{"lr_router": 0.000667, "n_kv_head": 1, "norm": "rmsnorm", "norm_place": "pre", "tie_embeddings": true, "beta1": 0.9, "lr_head": 0.00678, "train_tokens": 408100000, "steps": 6840}
Below are experts of layer 8 (counted from 0) of a mixture-of-experts language model. Rows are named gate (a neuron's input weights, with its number), up (a neuron's input weights, with its number), down (a neuron's output weights, with its number) and show model dimensions 0-223. Each number is 500 + 40 x the weight over its row's rms, rounded and kept within 0 to 999. Numbers have three digits each.
Before each expert's rows: a language model's description of what the expert responds to; "comes before" lists some tokens at least twice as common just after its tokens as in all text. This comes from a sample of Wikipedia text that the model never trained on. Tokens count by the router's weight.

# expert 38
Forms of be (was, is, were, been, became) after subjects, and of inside institutional names like House of Representatives, Court of Appeals.
comes before: " the", " a", " also", " not", " an", " born"
gate1:503552544552594478532484463520437580463444521504537519518416481505506429521503533562571491472560544502431488462464537564450547495455500561575494476527502450486536486500487493528519539576437488564539463473504453493499530512587424479541467546504554517540467463522461553535548521568459512480534462515573473475475529558455457581528491481481472538452476583463461482518498544445509418507471478549455522522435483443484441488479499507472470535468487448512485469505510526585522459576502455562491528548534471511541480508538470477486494483487526468550465557444565521482511500516485508544480507497534540597417495520496560471445536445561468467472417428452503495456481481523533513492469
up1:525464464462430513487487523483542431558534447514448485457596525490485563498498499445415522558460498469546491520531499461550456545541475444442504514498490524492496546477503541441480471432599531448456553543522563485522472476404565523476566482478489499447522535480521479454460509452532491500442519492467510501501486428527525418453495515515514446548551425512559493467497451533473550525554505428533451469550512525526591486520469487551541453524519522462495513479495450438453575451489555439466489464493533486470496506440511526524516496515482517448518414536428464543507465466526482456511449503459498408575495453529429560527452544410544508524558548532528520553481495461500474471520
down1:457502577555518486489465459520506470473528490504525499524478451516508443589435583517531472527504519494474568504489485471454405470494466423494473430417455485518583498465474503426487505493523487496503530456435457547477517450522494535521516540507523479488486520457465543541484530523620524549517553487561506525452555478509485556530437495458454473465542513501440507485446540465563489568482493549486432500523483561439554519542501516488517490540516492527484435522532521541492484568481499555553513460519516473498553523505467504513436421572374470480491555464509559470560548514504463465445532528505551473475502481652470516521511447465500512539512423534518543483476548521559445527497

# expert 17
Line breaks ending infobox entries, cast lists and table rows, plus common verbs such as had, make, gave, provide.
comes before: "-", "|", "=", " been", "===", "=="
gate1:478450528520475547507600474557534485472520479581591517431591468481515469433410502488555463497492463563537526454458567473493481529522483515524495474483549511528535503493518419532453502553564574444503563449413536558458510515503515509518490475509549529512502503505481554462475421531519547517539476451471545541440475457518444538456526462515506543549517496522473529523446505442458407485484480533451544472549500438483448525464550557504516435512481469472464451481576446471544484524480515428512492504510542451465523540506479499475495502543513536434484536511460572454497495435440578455574525503544581549475548517476483501473474496527467488402551540498451497451536467557517523511533
up1:503555487438526440457475574431458507444524516464460480511484504527501564555535532536432532489510518426485496524484480526436526447503481473538541524529480504465499503538477493495481444427444365568534495466527499490496468510519498496512489518482470511438471490502440462525553529467435438489505525494477466476520519527512549535510436574522489440505452508510532446415536485501516567505499510529532438589452535561523527419506451407507466540530487539572534497516384547518489497482546508567462551513564487544545500440535490523544493508474542493431481465495484396533522540556550498545499521510501476492556501457512520516578528512470503489560470467538592520584479543413479476484523
down1:537468558475437529432494533487430500543505484573505490548521476421556466493530483526482479468471483443497523537474518506508509518485477406478433495473483472468545545535472542486434497552507532530496551516534473473523475403492509512440446526499476540508433482531543543543561462478442557519477488490370485514522538567496420471428451563497546512597548494532484565486453471489523565529528461510540376497551509517540558531494430507490482496426498499460485469540490613554503484497490517461476533520513456463476473542480470473516452524513537508514488427560525505502451437507466526505514500576535475507449489483525506525445550512528558525497554439478383487478440501481556492473477

# expert 5
Adverbs and function words after a subject or comma, such as also, both, often, originally, has; also the -ly suffix and table separators.
comes before: "\n", " a", " been", " he", " as", " an"
gate1:527500402405498567505463496527616464438496550557541437493483503500469543468520460496502499540440459478562563508519486480463502507483454527454447569562532508478457498491505475501532438486499478547589483519516548440523546469530496451527510483425544626465513435509466494520457520504528533471524564505544430539455500557498521521533572545528562483513525541551502446523541481432498492499560469533516477490501493495464543461492509559528498460533541481510496489560448538512439510503466473520492456498473513560519505536431576535490529503486532456515496552491497464509467595403536526516516479537476579484523443431485563505493458533589447510446534471499464537555448470542489537579498
up1:529540427369488586478496506529582508449489515550519443530522518506496559489526476504513449554414502461552544537513488497500506480465499549429478585552526519465457525515498468505531442473466475517609469492490551445504517494526510466511557474454536587489550456455476491527481499493529513471534519483566407470484537563497544543560521525570580511526525506539499445519548491461503512449594463527517492541469450525469519489517537557566505430517552507502504434537472522529418506533422493541505478508504507514506525521476571522483514501504543448529512543493515452481521577408556504513505455505461541467539456470463563489528487519600476496418491495518514503569456502522485538584488
down1:467436528494487525511530528510547485532482504458490546464486443456524473435507510561466527463482500481448537500514422530499525589520533454467479547435456516491492477554543392480492460511561487528560584456423406394484537463426575482510492440553532451482517505526534501549486475499503499519510491495503489424461559492557477488571484526517443568499468434485518463533475465532479505399578444468469491544488560514468532550516453519516464484567497507500535507515546423516537482441534549531451567534416519472483506493524472483555554564510512496467488506492478432471532535568512555480545493485468549463488499508503512514496491518470518563479481429510564566503464596455505539496420

# expert 25
Closing parentheses, brackets and quotation marks ending titles, nicknames or disambiguations, such as (St. John's) and "Rusty"; also which, It.
comes before: " |", "\n", " is", " was", " –", " He"
gate1:502557538574508519504589516494485522517531538509459566525390478508467469496472559491473516488530593484522511519489454552528545445543503393489525478566473571537633517419558460525552478482463516464493533505455430530478572520512483515528433517500483503569487486522550556476501466565441472498525468526519491504436532516451474493464474484439475425429440497508443508511569528468589443530462500465501515474527461517454532426561537419502484567534457504515489479466469498505493518497526523533477505540502462523510475468448530462493481549573513522486484472453537460570490404521491522521538521491511536539444553445535528484507524432514539442541485487439519543535490423510554506533485
up1:478449482489528464518448464436465500455485516476526546551512500520493446489595433566519464555543493472475499472460475457489442540535519492520544502447523507508452450479393549488491543573578464550575500475559554435536526498479491472508623496530519440463485486419493454523448540470471500524434464575510554525544435507544572435564547526474493498550461488475550480518483473534399542494504462501510457526524507453570498594484475586486530424503458474458533531500553534495507487522486496459448526490520524467536559486493476515543509475485472500497554521507511520480492580488575463474536509427520484438517440537474519497468518554472470546538521528559518522422511535522422454483497
down1:523465482496509519531560506476552485498510494530475537497432454514501504505495517528521558570565435463571524504529424474542453479493509466512480493490527486534560472501512540494574478470535539481483567495488571497556486501409555505511485521497443473511504528482457422535471480478490398503541483446537544454517463430499572478548442520512539468429507485482480511498506509500423509461471551488499475503426495547467548507488547436461542479499541453443528457526544458509494534471565535477509452472546453460532513503417521557506411597441513455509557442469444507497558370540492468583496461537471567540431409517557501485532552511495513499528523460507519510553473583499551442498492

# expert 12
Pipe separators in wiki tables of elections, sports squads and filmographies, plus semicolons and slashes in parentheticals; occasionally to, potential, remaining.
comes before: " ", " 1", " 2", " 3", " 0", " 4"
gate2:554473476536477427488511518468524533552522454514504480500429524509431482546555531486550478490520507483498477504475421495541512424448497445481510483450514525476453566479522565455512441456507457492491500521513385497564447560449533503526458479524527468526464460468473462538481424549397482566504447509507549476550495534513481547504523463514528496510556460509474514506485485501461430531595535479585527494472566508551510486510551547576518514488526483510552495485553544540461502523516464472468535495491517433462426484524488540438514588454487496482510546467553532599501483529435453544571480521554463482443464416500532441424574495466482428543455486483544532487568513489566523512441
up2:474555496487530573497468452522507511423494536508501499498547521545552598432449496517450488531497451518539522471485560521445482590581520583464494486558419439504501471540471448484474574518517567508478487439481625503447602476539485488462584555463510493466568519511508535443518545462591544490514560547502525524451525518506535417497494524548492457484479516531506508501472498499494571467390445541461505545509466493428495479480502467440491498533493533442489524534487469480574521481502533508544458474509494528467579468501520475545519451533535480489489493529455457434500535493516499429440506454517520483508539572476470528536408557512503591494505498523457496474465523522462495485549
down2:481491516522506533492492446457530532510501469511487533470437428460475537538509592562564520433489504482443519447574505541480568514494538494563609583436517425507494499552458536503475469516456474515471441553508467477507549513521521532506477496486437492539489492470412489525495498440476456444490464531536523530523515500536502493537583504543542428548475529538485514553482499559515502511465451545417511488537456424488447456478450392447444491458507499442485460512500546527519497496467532538425466469461529487509532482625566451515574502510473477404513478555484509452493390531560487497522503536436517444492530553544459501513467431491520451481470467478490462443486488486470507479522

# expert 26
Digits and number pieces in dates, years, table cells, catalog codes and chemical formulas, e.g. September 29, 13-99, 7th.
comes before: " |", "th", " km", " m", " years", ")"
gate21:480525502451493413534522523509498522507451507502440509559492476536453387468557518462529474472525509448461503527529504478546459566557441580503410501504498483483465527545428578462456541512489498480485557577508428481510508505443550435479520532426511526567521552536461533495519505536529512463509496431473449556500498569483502498541521466505514470492540562499494442427513548480480491502542473507484550500598515502510537505517477526551557453449488437490511512544531469508539419495460491530538494551479476490506546446540508458460544470557455472516563512512572525515525520460522515550450435520478509592482516413574493525448433401470459542448467488504594531517527537520462576472498
up21:523489480440486398535534513530543532513477523453466513584489456519460345493527481478518452457528529472488474531493510480512492586510468571528422493468492483510462495517439544424474550509459479503490498572544421491541498521428526493527508564461521508547507535492503497504543491531504552489480456480491420591514420570484487448531559472489509493530556527476500427476473521466433509493528545499494562457629521513539505477547502491580486500420505459449490523544483488492509445487485533509513488525496510506486480511523489450494525491531499502508575534518595524540552548478528498541403485567508469537476466486575516507483434443498444496514510486529612549514536570466496556511472
down21:454461485498482516519489486533493523459497457456534559547504542523474416429535436523486402534480489444559469483501567479539507585532496531471489457470485480525446543532459498532482529411467567528513498546535543537460505469467461496540452497491503431515564556525531580423481503511510415513466506416526553528480579548423498589496418529457511503499540479528534492513512515516485499515556489552533567453519540519483507484512505500574457442423526467509514613523460580480538478513468419498519501476514507482463481490546456496457441495457507512446532516478513512476514530443477525480459521462532483502543549442457625503446490563516503511487400468488514521527506533450424477477466

# expert 21
Year and span tokens like –19 in 1970–1978, decade years, and time nouns such as career, season, role, office, century.
comes before: " |", ",", " of", ".", ":", "–19"
gate2:448487516493467499473510481483499528540498473460527501503510427463527559509526529482579580478518447440441468470491475498532528555461516443473506502478466437482507534474440513476522532499576546444522455439495516515506474510503468460552536511475447520536418477531525516470587463544537480565568557417514509452490452539547462493524490486516524483437505459490428474504550478478447485449512506486517505532442554456440445483534520494462568537517568496490465462501492416534425480448552543496453523458405490472500514529502560552543487580450507467534478554547573475413526490444579475451481470501534442457459454541550478447449504504476431516518526594416556485427488532469510484486464
up2:540496443507438530460503505547476472495535478427474513481549524477470532481544486465481561540499448508524513476592545473469448492454472534524536463548529461512480480517466429470452553498540528503504483451448506478470507490467498474554534496520493488525527492537541502460493492577522467585498437431548451489503494504598567422468602490564458404496382511483428489530538478516433454531498582524556469459493490413519497493485526479503512518452414462436478477501428523550475549485485509494457479533441508541549447505559501525551559532456627497569418460522499467509528568518499528460539531557472467481492498497549508508490465432477463498480490571523515483486479462473554499475474
down2:539548550438440524497502586483494502465563460496444517548520471539523493567486539500461486467588476570464543499503494427437537507531455472505507460518544470527471443593494478553496467499566537559464558506449501445508511447522483529534461582490499533464451488532442564501484568484540531515493512580487476541527485527523494489465556498545451505502537471441503512425453505451451461505525492509560473468531564516576544424529575479546457509527582498533535519460497533495480519473486505542478473511402437465462502488533549486511502492534568540556453502481546489468549557525555516440508408469457478495520497470520459495512511469490475488511494511565434507388594451464538578480495